From a checkpoint of a small mixture-of-experts model trained on Wikipedia.
Size: 17 layers, width 256, vocabulary 8192, 27.2M parameters.
Experts: 160 SiLU neurons an expert, 4 picks a token.
Below are experts of layer 10 (counted from 0) of a mixture-of-experts language model. Rows are named router (the router's row for the expert), up (a neuron's input weights, with its number) and show model dimensions 0-127. Each number is 50 + 12 x the weight over its row's rms, rounded and kept within 0 to 99.
After each expert's rows: a language model's description of what the expert responds to. This comes from a sample of Wikipedia text that the model never trained on.

# expert 9
router:30 35 70 56 56 39 41 36 46 47 37 76 53 36 59 33 43 52 41 51 54 43 44 28 53 46 12 42 56 63 55 74 61 53 51 34 59 57 65 34 41 61 64 48 56 36 30 51 66 44 31 54 42 47 43 35 34 41 45 66 56 45 14 61 39 52 42 63 42 52 40 77 46 48 44 53 50 46 54 43 48 65 30 54 83 62 57 30 52 38 44 40 47 41 58 68 77 57 66 37 44 35 37 45 63 50 52 42 53 36 47 43 35 49 27 44 65 63 46 53 31 50 36 58 58 59 45 42
up5:72 48 66 51 42 51 39 71 42 51 71 49 41 52 49 44 51 52 41 53 50 44 55 53 54 41 55 64 25 54 54 54 54 51 47 55 38 75 54 26 76 60 60 39 55 39 43 50 46 49 51 44 29 56 56 45 46 48 53 46 30 71 77 64 59 44 37 43 77 36 37 51 41 56 58 50 54 46 37 41 52 44 47 42 59 39 66 70 46 44 65 37 46 87 58 46 44 55 35 44 51 49 36 45 44 36 53 37 48 54 28 50 45 62 49 57 62 56 55 47 66 51 52 26 30 75 43 70
up6:60 39 44 51 74 36 48 35 52 34 58 63 61 43 56 45 56 61 41 28 77 38 42 36 65 32 12 47 56 38 30 75 45 47 74 60 56 47 28 40 48 23 57 68 67 43 72 50 48 42 43 73 42 51 57 56 60 43 37 69 37 48 53 42 55 66 39 46 58 73 52 39 52 50 49 41 33 35 30 59 43 40 48 50 38 42 45 51 67 44 46 58 60 68 64 30 50 44 63 42 53 48 48 65 49 53 43 67 47 27 45 79 37 35 45 66 56 66 57 51 42 38 57 51 43 61 60 57
up7:44 59 75 40 62 50 49 41 54 54 34 54 59 63 39 38 64 45 62 39 58 52 44 62 61 65 54 67 42 50 42 61 43 79 54 49 57 47 48 33 44 42 55 64 57 57 40 65 37 34 63 62 39 67 66 38 41 67 58 45 61 27 31 49 45 26 39 52 52 52 37 57 58 55 39 47 31 46 35 44 58 65 48 39 25 69 67 70 59 57 56 65 61 55 58 60 56 50 59 43 48 42 53 42 47 35 60 49 52 56 30 30 63 52 57 50 62 66 41 52 44 36 57 45 81 46 68 60
up8:51 38 40 64 19 44 37 40 39 52 38 34 51 40 45 46 56 54 43 48 64 36 54 64 48 50 63 56 62 35 55 47 44 30 48 34 59 54 25 44 65 47 49 48 67 43 59 25 36 58 34 35 26 59 42 46 53 54 50 63 69 68 57 57 69 57 37 56 33 68 44 41 46 49 22 48 54 44 44 71 30 82 57 36 54 54 78 63 39 38 41 45 40 41 59 66 48 47 49 59 44 66 48 55 70 65 36 58 50 34 40 43 49 47 25 39 52 49 45 41 55 58 33 53 70 45 51 41
up9:54 61 39 31 40 44 44 47 74 67 51 47 52 40 41 55 51 45 28 59 56 36 51 41 55 26 49 47 62 21 45 66 28 61 59 53 51 51 60 61 54 69 47 56 47 49 51 26 43 43 53 70 53 46 39 33 51 52 55 43 36 36 50 57 50 43 23 37 34 42 67 63 53 45 42 25 63 49 48 54 45 36 52 67 54 54 63 62 59 52 36 35 52 35 61 61 54 48 24 63 52 30 46 45 63 35 35 48 47 49 44 46 59 41 43 37 60 47 56 64 85 47 53 47 55 57 60 52
up10:32 33 51 56 40 45 59 44 54 51 53 34 34 59 62 46 38 49 25 34 36 48 29 49 70 51 57 43 50 54 46 49 54 39 50 58 38 57 68 60 59 46 52 84 44 41 50 43 48 50 37 44 61 65 53 65 42 48 50 39 52 33 62 75 38 44 46 50 53 48 64 44 54 49 61 54 60 52 55 60 61 57 57 58 57 58 36 34 73 49 43 43 48 50 44 43 62 69 42 58 54 44 65 57 33 41 55 36 25 40 61 70 45 57 42 48 61 51 69 57 49 44 44 53 49 41 35 59
up11:46 42 45 45 36 65 40 57 68 27 48 72 59 46 40 52 74 40 65 45 83 60 33 50 56 40 31 65 52 47 68 48 51 35 52 66 38 37 63 30 41 59 67 71 37 56 38 51 62 31 49 54 62 55 53 30 59 37 48 50 66 30 37 48 61 50 64 38 43 60 52 41 52 45 55 30 36 67 59 53 73 68 63 54 50 58 19 21 49 61 63 46 42 43 57 36 50 60 54 48 61 55 45 38 67 67 35 45 35 48 47 46 36 54 35 49 60 58 48 56 28 46 44 71 38 44 62 42
up12:51 53 50 55 33 47 50 57 47 55 40 56 46 35 73 46 71 72 60 40 56 18 62 46 59 42 42 44 51 63 60 77 47 52 54 36 55 54 40 47 46 30 66 63 52 51 56 61 45 56 88 62 38 39 51 29 43 68 69 45 34 47 53 36 52 44 51 48 36 41 65 53 63 62 50 52 67 49 57 34 57 69 34 56 52 26 67 55 63 36 51 37 40 55 40 34 74 59 54 56 77 70 45 58 38 59 32 39 58 57 55 42 60 58 35 36 26 57 48 59 43 54 19 57 31 56 46 47
Lowercase syllables in the middle or end of words and names, often foreign, such as Guatemala, Bienvenido, phylogenetic, monastery.

# expert 4
router:41 63 70 29 51 51 59 65 39 44 69 53 56 51 40 52 56 65 58 47 58 60 56 27 38 50 26 50 60 74 53 38 37 70 77 55 46 66 62 55 55 52 44 69 41 67 58 45 46 49 58 43 40 52 57 35 23 44 48 61 50 34 65 58 50 53 55 50 60 63 57 46 39 56 53 55 40 48 43 49 42 64 65 58 52 75 38 45 58 66 23 46 37 35 39 49 54 32 59 44 21 59 42 68 45 43 64 50 23 42 57 28 46 62 46 37 44 60 41 31 54 49 26 74 66 41 40 72
up2:58 52 53 47 50 55 41 42 67 56 63 56 70 59 45 31 70 52 63 52 59 32 55 50 44 34 52 52 66 46 56 52 75 54 72 74 48 45 39 47 42 61 49 20 27 51 60 28 47 47 41 42 41 31 42 57 38 59 38 65 59 56 29 28 20 63 61 63 75 67 50 41 34 41 60 33 42 52 64 43 31 67 64 36 39 37 39 68 55 61 37 44 47 60 39 22 67 59 55 38 50 52 23 48 56 63 64 48 45 50 44 38 37 61 56 40 31 54 64 26 42 50 44 28 50 27 54 48
up3:50 65 64 62 44 57 70 41 47 47 30 52 46 43 65 55 65 52 58 23 49 56 60 56 44 45 33 57 57 50 38 44 45 64 43 57 45 48 36 52 54 55 61 70 43 52 46 57 67 51 44 52 44 49 42 33 43 44 63 27 51 08 46 45 61 76 49 73 50 57 39 68 57 37 54 35 48 46 53 42 44 42 50 70 55 78 36 47 54 56 49 67 56 32 58 52 82 32 38 57 48 69 56 53 39 40 43 43 56 42 29 58 55 50 52 40 33 27 54 33 60 61 46 61 66 43 36 54
up4:31 46 58 56 57 38 43 56 36 48 36 56 54 64 66 54 51 41 62 42 56 38 53 65 47 39 45 51 36 28 58 67 65 44 52 51 64 58 51 44 62 51 63 51 41 42 62 60 60 36 44 34 36 48 39 51 59 51 32 45 47 42 73 39 64 41 35 51 59 43 69 46 48 54 31 67 52 69 53 45 42 46 62 39 33 61 54 59 61 37 20 62 62 39 70 68 37 38 46 54 67 40 46 51 33 53 61 66 52 38 47 74 58 50 66 26 39 32 22 46 59 56 47 34 39 34 52 67
up5:53 49 36 57 57 50 65 60 49 38 50 33 32 53 55 44 48 66 39 60 51 55 58 16 57 37 55 42 61 41 65 54 63 66 54 60 42 50 60 55 61 57 47 65 21 38 51 46 31 39 51 54 50 59 57 54 32 41 66 44 53 50 41 56 49 68 46 62 16 47 57 55 40 41 43 47 70 42 38 47 45 56 41 58 40 57 38 63 50 66 14 32 65 49 36 38 64 24 54 49 47 61 49 51 39 43 45 44 19 32 49 49 65 38 48 62 42 51 52 46 40 59 56 28 55 37 41 46
up6:39 40 60 58 37 40 35 34 55 34 56 68 68 66 59 49 68 65 75 49 69 82 72 68 49 55 69 54 56 46 77 59 43 52 59 49 39 69 40 35 44 57 49 53 53 53 66 43 38 51 63 41 57 47 47 66 47 54 61 53 46 30 52 47 48 34 64 56 61 53 70 49 51 64 53 46 46 44 64 37 62 59 58 42 71 67 66 72 56 50 42 25 32 46 47 49 40 44 53 49 40 68 42 57 49 41 32 34 45 62 53 29 27 47 74 58 18 49 54 23 51 59 61 49 49 26 61 44
up7:41 58 67 49 42 59 53 77 44 51 53 54 56 50 58 51 70 68 75 68 49 48 42 49 64 57 39 55 28 43 59 59 57 47 68 49 41 70 41 81 39 61 39 52 39 56 59 38 33 66 42 50 55 57 61 38 36 39 68 64 80 44 54 49 37 46 42 60 72 33 54 50 34 56 53 46 45 60 31 64 31 65 53 69 47 32 60 60 36 54 56 41 53 68 40 77 35 43 44 40 42 67 56 56 49 52 78 37 62 36 50 43 49 54 53 48 43 40 48 33 38 50 36 42 22 30 55 63
up8:55 71 58 60 46 37 39 54 54 39 79 41 61 49 43 56 49 53 63 52 37 42 69 53 35 57 56 22 56 57 76 52 74 35 33 40 33 68 31 58 45 70 69 51 29 41 51 41 47 72 35 59 45 46 43 55 52 62 79 45 45 46 62 47 56 54 42 36 54 60 47 68 49 72 40 39 26 42 59 30 65 54 57 53 45 60 45 72 58 45 48 65 41 29 45 40 41 70 58 62 36 50 65 65 39 48 44 54 33 50 23 52 63 74 65 39 46 36 28 39 50 66 54 63 45 41 56 65
up9:48 48 72 56 60 70 55 44 64 28 44 53 61 39 35 51 52 52 41 50 44 47 39 47 43 48 44 35 66 51 32 47 43 38 62 63 66 47 60 72 55 56 26 38 35 49 58 57 27 56 52 53 53 49 40 51 42 45 63 68 56 73 58 56 44 72 39 31 51 54 49 54 23 40 61 57 64 46 54 45 39 41 58 53 40 53 37 49 72 58 42 39 52 46 48 72 76 49 49 47 45 37 65 64 56 68 47 45 44 80 52 48 74 52 57 56 59 61 34 45 32 53 41 55 68 26 46 48
Capitalized place, country and nationality words and digits, e.g. American, World, London, Georgian, plus early pieces of common nouns like cheese.

# expert 14
router:30 58 57 59 46 38 49 28 30 55 66 50 53 41 74 57 39 61 38 44 42 48 58 43 69 63 57 45 56 52 31 36 57 55 54 48 48 50 47 61 53 42 52 69 40 60 72 65 44 31 66 50 41 44 49 39 64 37 71 59 55 58 31 40 45 63 56 34 48 44 77 42 47 47 54 72 08 34 65 46 59 74 26 38 59 47 67 37 47 38 35 48 57 40 52 63 37 45 53 66 73 63 38 58 58 45 55 54 49 47 52 36 46 48 38 55 62 38 71 57 44 46 63 64 56 44 19 62
up5:50 51 63 61 40 32 55 36 50 24 34 30 39 70 37 44 66 66 40 59 60 62 44 54 27 48 58 34 52 29 46 40 33 63 50 45 47 55 37 40 45 67 63 74 33 42 46 54 43 49 66 71 50 51 35 51 50 45 31 60 80 33 48 56 46 58 32 48 62 36 61 46 46 66 46 66 24 50 30 63 58 41 52 56 70 63 57 56 51 50 47 53 45 77 44 28 61 52 65 51 42 37 61 54 49 57 62 59 39 41 44 39 50 52 54 48 47 35 53 54 42 54 63 45 43 55 50 59
up6:52 45 75 65 54 47 67 55 52 48 56 50 65 47 78 59 66 60 59 25 38 57 50 40 34 49 57 36 30 34 59 37 58 72 56 54 56 22 39 47 44 50 49 41 20 76 53 45 45 58 54 53 45 51 54 58 57 50 74 37 49 50 65 60 57 72 40 64 61 55 34 48 68 48 39 68 47 44 48 50 61 68 42 41 81 63 49 34 57 44 51 44 48 49 51 58 55 47 40 72 55 31 50 51 70 45 26 49 29 56 56 58 44 35 50 52 36 39 50 40 51 49 34 49 48 31 61 47
up7:40 56 54 59 46 69 61 35 35 58 56 60 54 55 44 53 48 60 31 55 57 41 45 26 37 59 40 77 38 49 50 71 53 47 59 54 51 54 56 32 27 62 40 59 59 55 52 41 71 53 50 43 49 45 44 54 29 36 54 56 46 42 50 13 41 50 42 35 55 12 53 45 49 48 56 19 54 65 40 58 49 41 32 71 45 49 66 80 31 52 45 55 57 52 53 54 51 65 36 46 52 34 39 52 59 59 51 51 62 48 49 47 49 45 32 58 53 69 63 35 43 59 29 63 55 43 58 52
up8:37 56 69 50 37 48 40 66 62 75 63 43 56 47 75 72 33 58 50 41 34 39 64 42 33 30 51 18 48 48 48 64 33 36 47 36 52 56 55 46 47 36 54 59 57 50 73 73 57 53 49 63 58 47 60 55 65 51 63 30 65 56 38 47 53 60 50 51 65 57 55 51 46 54 46 30 30 47 48 33 48 41 62 86 55 53 37 43 58 27 55 46 58 54 48 64 43 62 60 58 46 23 45 38 38 48 42 55 55 54 26 44 26 62 68 43 42 46 73 69 60 49 35 59 23 59 63 46
up9:55 48 46 46 50 21 44 53 25 67 66 58 37 58 54 37 54 48 53 44 52 50 45 25 30 51 62 33 54 60 56 58 53 47 52 49 56 27 38 57 58 40 48 65 60 46 46 45 62 39 30 52 49 59 36 27 59 40 49 56 52 40 44 56 56 57 32 55 56 42 44 70 72 38 55 38 17 47 34 53 48 52 55 52 28 65 40 38 37 43 46 30 57 45 59 50 45 79 62 46 64 31 46 47 52 56 34 71 38 48 51 45 59 46 36 54 31 60 57 64 54 36 69 48 74 46 71 58
up10:42 50 35 34 46 53 44 40 83 59 66 65 30 29 56 47 68 65 51 46 61 61 58 49 71 59 45 51 40 49 62 50 51 35 49 45 39 53 52 63 38 78 57 53 47 45 42 21 39 54 61 62 51 39 46 42 57 46 64 49 49 50 48 37 61 44 51 42 63 54 51 58 58 43 50 65 56 44 49 82 44 46 36 47 53 64 28 38 32 41 64 60 42 61 63 63 50 50 48 74 72 47 63 57 49 56 38 38 52 44 73 50 36 43 65 46 50 52 35 56 56 50 39 47 42 60 56 34
up11:51 50 50 54 49 39 39 48 45 45 49 44 33 62 31 44 55 60 31 38 48 47 49 42 79 64 46 52 69 54 55 67 59 51 37 49 36 53 25 36 52 41 96 47 33 54 45 46 39 55 51 42 45 51 54 45 42 41 56 40 48 52 39 32 68 69 75 60 69 42 59 44 61 50 50 42 67 41 59 48 36 61 61 32 44 42 56 53 40 62 64 54 47 47 70 68 56 73 42 62 51 57 48 51 51 45 46 30 69 34 34 44 54 35 35 42 62 52 62 45 72 67 58 50 60 41 36 56
up12:56 47 49 31 27 57 30 51 52 41 53 47 48 53 34 58 47 47 55 56 21 72 61 39 48 46 55 56 53 44 39 49 58 74 51 61 42 29 48 70 45 58 51 45 65 56 46 48 52 29 55 42 64 63 40 58 55 56 66 75 39 40 49 59 50 53 50 32 55 32 52 46 55 40 52 72 46 35 57 40 53 70 25 33 46 43 55 53 54 29 57 45 51 64 71 49 67 31 64 75 39 61 41 50 37 49 52 52 29 54 16 62 51 33 52 49 49 45 57 48 48 25 51 73 57 40 53 34
Prefixes and inner stem pieces of Latinate words after con/re/inter, e.g. pro, commerce, propaganda, compatible, registrar; also section headings.

# expert 5
router:63 77 53 55 48 52 57 55 42 35 49 66 51 38 62 65 67 56 54 36 60 73 33 32 65 55 25 47 44 54 47 40 46 48 42 63 47 55 75 39 61 76 68 46 23 37 78 52 64 39 55 50 53 75 53 38 63 45 53 49 52 39 51 55 54 52 49 51 70 60 64 38 45 44 52 60 53 43 55 47 34 55 36 49 44 50 57 62 72 49 35 60 44 49 35 65 68 27 59 30 51 38 49 43 59 60 39 54 45 42 44 27 28 44 36 37 45 66 68 62 55 47 28 65 40 51 49 65
up5:55 66 60 59 29 60 31 46 54 54 35 40 56 58 61 60 29 78 29 44 39 61 59 41 26 58 65 52 38 59 70 43 47 50 53 66 53 35 66 48 62 65 67 21 48 56 48 64 63 45 53 63 53 63 61 54 55 65 43 53 63 41 54 55 60 61 61 44 45 65 51 59 27 40 43 35 54 19 58 43 63 49 63 34 65 58 42 50 64 29 28 38 42 49 56 50 53 32 50 43 62 56 36 35 37 58 59 53 56 62 32 27 44 66 42 55 56 37 61 71 50 65 43 62 53 64 44 49
up6:58 59 42 78 68 24 39 47 65 50 61 31 53 38 43 68 45 41 51 61 53 55 38 41 40 51 60 47 61 51 54 70 59 43 63 54 52 54 55 36 59 47 45 39 56 34 63 65 50 46 68 42 54 52 41 47 40 52 64 12 41 53 72 58 54 62 37 35 58 19 48 45 55 50 45 41 56 46 63 34 55 52 34 51 49 49 48 34 55 30 47 51 45 59 35 50 75 28 41 59 74 50 43 38 51 37 52 45 61 46 27 52 48 46 39 63 52 57 46 52 65 23 47 44 53 38 36 40
up7:47 53 69 65 55 43 55 51 51 31 41 42 19 34 58 28 68 62 51 57 44 37 50 52 49 40 33 32 45 43 58 58 45 28 55 63 58 52 55 47 61 44 61 47 37 43 59 39 42 32 44 65 45 57 32 56 72 41 50 57 55 45 47 39 44 37 54 28 49 58 65 44 69 46 67 62 39 54 50 46 47 41 48 44 76 57 45 50 45 52 48 52 44 36 59 56 36 55 45 47 59 36 60 59 47 49 59 53 61 65 60 46 44 38 54 35 58 75 52 50 37 86 70 77 37 34 25 39
up8:52 21 72 42 45 59 38 52 70 33 43 45 28 44 46 57 54 33 68 39 53 64 45 31 51 45 44 58 35 50 69 49 34 55 57 60 47 44 35 46 44 61 64 43 53 41 41 44 64 50 51 58 42 73 69 55 52 55 55 40 58 34 34 72 49 41 49 39 66 50 70 37 30 75 44 38 29 47 44 51 75 40 63 70 51 60 35 60 51 72 55 50 35 58 40 52 60 52 37 54 44 46 44 52 43 56 66 35 59 70 52 35 42 40 78 52 55 46 56 38 35 38 66 41 49 62 50 28
up9:61 39 50 64 59 36 31 58 42 56 71 52 69 35 47 47 48 38 37 56 31 52 46 52 59 45 54 54 49 51 35 47 50 55 67 31 40 49 48 43 60 65 68 46 55 69 42 33 29 37 43 66 46 43 44 48 50 40 72 26 54 55 28 52 62 46 36 37 61 38 55 31 50 50 64 49 54 49 81 58 35 79 52 57 40 33 58 32 51 50 53 29 44 54 50 53 55 47 36 57 62 68 36 51 52 69 64 63 34 68 54 54 62 41 42 56 50 47 41 56 76 69 39 51 40 49 36 56
up10:43 46 42 46 58 64 40 45 68 53 41 55 41 42 43 55 38 71 50 43 64 30 34 55 41 36 62 52 58 48 59 61 54 49 54 36 44 60 60 59 52 68 80 46 39 42 57 62 44 58 52 57 61 47 37 46 62 34 33 37 41 52 37 21 33 59 56 46 42 47 68 42 42 33 59 45 47 51 71 52 41 21 29 46 44 36 52 31 44 60 45 51 50 55 69 61 59 42 53 38 65 54 26 33 58 73 40 41 36 59 52 48 41 64 47 58 67 52 59 60 44 42 63 44 48 41 74 68
up11:55 75 51 66 50 54 51 76 67 58 60 57 53 31 59 53 67 81 58 37 48 56 53 55 73 37 68 48 61 10 40 42 55 53 50 55 69 65 33 40 76 42 61 50 42 56 58 49 57 44 60 48 50 52 49 69 55 46 80 57 42 51 54 56 28 56 47 48 43 55 55 43 45 60 25 41 34 41 38 44 52 37 63 40 42 39 38 46 45 54 48 59 39 44 56 37 50 61 46 25 50 65 48 61 56 40 50 63 76 12 44 52 32 67 48 39 46 76 62 48 39 55 45 56 53 33 43 54
up12:45 35 54 26 36 60 52 74 54 45 40 66 45 46 71 31 58 47 44 60 53 48 80 44 63 63 41 36 53 42 71 43 44 48 69 51 64 71 57 36 59 83 50 49 48 35 68 53 47 43 70 51 47 39 58 55 44 54 50 43 49 54 29 50 55 49 53 43 51 46 53 41 53 55 29 52 47 28 63 61 51 71 56 72 58 36 26 56 91 58 45 53 31 58 59 57 51 56 54 59 50 64 53 62 43 29 57 45 47 58 53 34 66 34 40 73 43 61 43 71 45 62 45 64 39 64 60 59
Pieces of place and person names and common name words like North, Park, Robert, Hill, especially in racing tables, e.g. Puebla, Strindheim, Timmy.

# expert 6
router:35 38 45 24 42 61 57 52 23 53 54 74 68 40 44 47 66 40 65 31 57 43 50 25 32 62 40 45 39 51 49 46 50 58 39 35 41 45 57 48 78 49 53 58 32 48 70 29 51 45 76 55 42 64 51 49 45 53 56 46 66 58 57 46 46 50 47 42 56 27 49 70 40 50 54 64 52 26 42 33 33 45 42 47 66 70 61 67 65 33 33 56 47 40 42 46 54 36 66 41 44 44 36 53 26 36 45 43 50 31 58 63 55 54 52 59 37 41 49 18 41 49 21 52 62 38 48 60
up5:56 66 37 52 40 57 37 43 48 65 65 47 27 52 51 53 54 62 47 51 29 58 56 50 35 42 59 44 40 49 36 29 58 42 83 52 49 47 39 34 73 35 52 59 52 58 45 55 55 49 60 49 61 56 75 30 42 45 59 61 54 33 47 43 50 74 48 59 54 35 71 54 46 40 43 37 52 77 54 41 44 49 51 56 74 56 40 62 35 53 26 49 51 67 56 54 70 27 55 47 51 44 43 60 54 22 55 20 30 26 45 49 62 33 65 70 50 48 33 56 43 43 42 39 68 25 35 47
up6:64 66 53 54 60 32 42 43 45 53 61 54 61 66 40 47 45 55 45 42 54 42 49 42 51 46 65 38 57 31 61 43 40 44 50 48 60 58 03 53 46 32 54 76 64 18 64 39 41 52 53 44 51 61 60 57 66 56 37 82 52 55 49 44 40 62 49 41 42 43 55 45 42 42 56 49 52 56 56 46 57 54 49 41 30 46 42 43 38 69 64 47 50 32 78 51 46 46 53 35 54 47 49 57 35 58 44 39 70 45 61 38 53 69 61 21 70 49 36 21 28 27 65 67 61 54 52 57
up7:64 19 47 36 42 61 49 57 60 51 67 45 44 35 59 45 31 63 20 42 55 46 49 43 25 41 31 48 51 53 65 48 25 31 54 49 27 49 53 46 61 52 47 49 50 46 56 36 68 33 43 39 30 53 54 64 67 54 63 56 30 64 59 40 60 52 51 38 52 55 38 84 51 40 50 80 51 61 41 52 39 54 38 55 47 38 56 48 64 51 62 50 14 43 44 52 56 38 50 42 49 59 75 42 56 42 38 59 47 34 37 37 41 55 61 47 48 43 65 57 27 59 55 53 63 47 50 57
up8:55 51 50 54 33 54 54 41 36 65 76 73 21 39 62 46 36 62 48 34 33 54 28 60 45 59 48 58 45 56 54 75 31 56 35 42 50 56 57 57 38 41 63 43 27 51 48 77 41 64 67 71 43 55 39 69 36 46 47 56 40 46 31 52 44 51 50 53 60 64 45 61 32 69 53 48 54 60 36 67 41 18 55 33 56 70 67 44 47 54 37 29 49 51 51 50 49 52 67 39 28 47 46 66 51 32 42 36 54 53 61 61 64 46 48 56 47 41 68 55 56 26 37 31 52 41 61 34
up9:58 58 49 36 54 49 39 51 49 60 39 68 52 29 25 63 46 73 52 72 59 38 36 77 66 52 56 65 64 47 37 52 60 55 51 54 52 60 39 47 46 81 57 58 31 38 78 33 71 52 57 74 45 57 50 72 35 37 37 45 48 63 55 73 59 35 57 43 43 40 39 63 46 46 67 39 37 54 51 65 39 42 76 62 44 67 51 51 47 35 32 66 69 43 52 41 43 58 57 40 66 60 44 51 41 65 57 42 52 59 48 55 37 52 38 55 33 43 67 65 41 62 41 61 40 62 63 65
up10:47 65 34 31 53 47 32 57 61 79 58 46 55 38 40 39 71 38 59 49 50 61 38 33 58 40 37 60 44 57 47 65 39 55 35 55 34 41 55 44 64 44 53 37 52 35 47 41 55 54 60 52 49 48 31 45 52 43 27 67 61 38 63 53 28 44 53 54 54 73 51 64 51 64 39 75 57 35 60 39 57 50 62 39 51 59 40 70 54 56 33 68 47 21 50 39 74 31 49 49 60 41 44 40 63 40 15 33 81 38 46 49 55 40 46 48 41 34 40 51 53 56 56 57 48 35 61 42
up11:42 59 59 65 66 57 68 29 46 33 48 55 54 38 53 66 52 47 53 34 56 42 65 63 49 54 56 46 46 34 67 69 66 67 64 61 53 40 41 66 63 85 48 47 40 28 61 38 34 70 80 55 58 41 24 49 34 48 60 48 55 63 49 38 51 47 28 51 58 57 32 57 49 45 54 55 44 44 47 52 32 68 47 67 67 70 32 55 51 52 49 34 42 47 67 80 56 59 37 45 75 55 47 23 34 63 54 37 50 46 61 58 73 45 49 64 57 63 43 70 61 32 64 64 31 31 68 52
up12:46 65 45 30 58 35 52 33 35 66 54 46 69 67 50 73 52 50 24 36 18 40 62 58 37 55 60 45 37 75 33 46 58 36 56 32 48 54 51 33 41 60 51 41 16 55 34 39 49 50 42 55 39 50 54 58 24 48 46 31 57 51 47 37 39 49 50 42 74 47 57 53 61 46 45 38 66 44 33 75 32 76 37 76 71 52 55 35 46 29 41 43 69 45 31 52 61 59 46 43 41 35 45 47 45 32 27 46 52 36 46 38 56 51 46 52 18 78 38 43 58 39 51 50 59 51 55 27
Opening syllables of personal and place names and given names, e.g. Ro, Ka, John, New, Kelly, Helsinki; also periods and of.

# expert 0
router:56 49 57 37 36 51 33 72 47 47 72 62 65 35 57 50 40 60 56 46 55 61 43 50 44 71 55 33 65 43 62 31 68 55 71 45 45 60 52 37 66 63 49 49 48 54 51 62 39 36 84 63 40 67 39 57 42 58 48 53 68 45 52 65 44 41 39 25 59 69 47 50 50 49 54 58 42 49 52 41 83 45 43 69 60 43 43 58 31 52 43 36 42 90 56 37 52 27 35 58 45 56 28 72 39 49 34 64 61 38 44 58 37 57 22 33 56 40 49 41 47 16 55 63 45 52 34 60
up5:37 61 40 46 45 60 41 89 61 43 33 63 63 44 64 38 34 45 48 62 61 45 32 43 71 41 71 66 52 66 70 26 37 55 51 39 33 47 40 34 56 51 68 52 53 39 58 73 38 53 64 41 33 57 60 35 42 47 23 34 45 60 27 62 30 48 41 55 44 53 58 29 45 66 50 54 23 54 66 41 58 60 50 46 49 53 23 46 55 52 49 35 62 71 45 36 36 48 60 69 45 50 44 41 47 58 44 49 36 57 44 46 52 50 61 46 38 44 41 24 45 61 54 49 47 42 72 55
up6:48 34 42 63 44 43 39 69 60 41 53 60 55 49 68 38 35 53 48 47 53 43 79 44 67 70 79 47 41 59 50 54 56 42 43 33 55 53 42 41 58 67 51 64 56 51 51 25 43 35 72 46 40 48 38 48 54 49 85 35 38 62 52 58 62 55 41 58 58 73 37 57 34 50 44 62 50 49 36 55 57 58 43 59 54 38 40 69 43 23 53 68 69 51 37 54 50 38 53 30 61 64 47 43 67 58 40 46 65 57 58 37 64 55 48 33 56 46 34 30 44 56 44 55 55 39 61 42
up7:36 32 67 73 42 64 57 35 62 45 57 34 67 43 43 51 51 73 83 38 49 50 32 70 49 47 57 62 50 57 76 48 71 46 50 56 33 80 29 31 60 37 47 55 36 35 59 42 43 26 50 54 47 34 50 26 48 52 44 59 58 55 70 60 61 39 67 46 40 48 66 38 51 55 82 49 46 47 60 67 47 52 54 42 62 80 39 49 45 54 67 48 62 48 43 59 41 47 54 43 55 73 49 71 62 63 64 48 57 44 48 59 53 46 45 29 51 57 60 63 34 42 50 52 49 65 50 56
up8:43 72 76 52 66 57 41 63 66 56 44 51 56 46 35 72 54 71 38 45 47 38 64 56 49 83 53 36 51 43 55 57 58 65 37 65 42 56 57 72 46 48 55 41 66 62 58 29 54 65 38 51 55 37 53 57 42 45 53 60 67 37 80 50 52 34 52 71 54 56 49 44 62 34 50 51 34 48 50 67 45 55 52 66 62 71 55 29 49 44 53 52 73 33 41 57 36 28 52 51 41 54 46 29 56 55 35 45 62 47 59 41 33 56 55 45 42 86 76 55 45 39 18 53 63 59 34 73
up9:52 51 70 61 36 29 47 47 33 63 33 40 37 50 44 38 46 47 62 37 53 30 55 46 55 60 30 57 41 59 49 50 60 72 53 43 68 57 27 36 51 75 36 42 51 51 49 32 45 55 42 68 49 39 41 66 45 62 50 68 62 60 51 65 59 37 71 56 38 32 31 45 68 65 41 46 45 63 45 69 43 49 60 59 79 54 39 50 59 29 55 51 45 45 80 58 48 50 36 61 46 42 27 45 52 76 51 55 71 59 45 73 49 37 19 39 53 36 55 57 50 49 32 59 62 56 51 39
up10:75 65 61 63 70 46 44 42 26 55 48 53 49 31 43 57 59 39 39 47 26 41 55 46 45 48 46 45 52 46 66 31 64 64 57 42 59 43 58 39 56 13 38 40 42 42 58 54 32 39 41 35 48 63 43 63 67 52 58 46 49 36 51 53 29 70 43 43 56 52 57 40 57 71 50 51 63 46 49 54 56 55 41 60 47 44 52 53 41 41 47 65 48 60 59 44 50 26 46 44 34 49 41 46 41 56 56 66 50 39 49 48 27 51 55 52 59 50 68 51 81 38 52 57 72 49 35 52
up11:39 48 49 58 45 74 34 64 31 56 54 30 71 62 49 29 56 49 73 35 37 53 40 61 38 57 49 52 45 42 48 73 49 40 30 45 38 67 48 55 46 45 50 44 48 44 41 48 33 47 50 51 29 56 40 61 63 63 60 37 54 46 50 68 53 65 56 49 69 56 47 45 74 31 68 29 29 52 67 53 66 62 62 71 36 47 39 50 48 25 19 32 54 47 47 42 61 32 52 27 62 66 43 37 26 48 33 47 33 55 51 52 48 38 51 65 45 33 49 48 45 54 53 61 53 38 54 38
up12:74 43 38 39 44 85 48 24 41 40 49 39 29 54 49 35 53 58 33 53 45 55 49 46 75 53 67 64 60 45 53 38 39 59 40 39 31 44 28 29 67 63 75 67 51 42 59 77 46 31 58 40 51 57 49 55 27 44 54 76 44 39 70 58 77 44 44 42 64 63 63 42 45 36 65 36 72 64 45 56 61 21 65 59 41 61 34 49 32 66 26 52 53 39 45 47 62 22 43 43 53 48 40 48 59 64 58 58 46 47 49 62 58 48 45 48 66 48 53 48 57 54 50 59 67 47 59 43
Subject pronouns and relatives (he, it, who, that) plus word-initial re/pre pieces, in narrative or quoted speech, e.g. precisely, pregnant.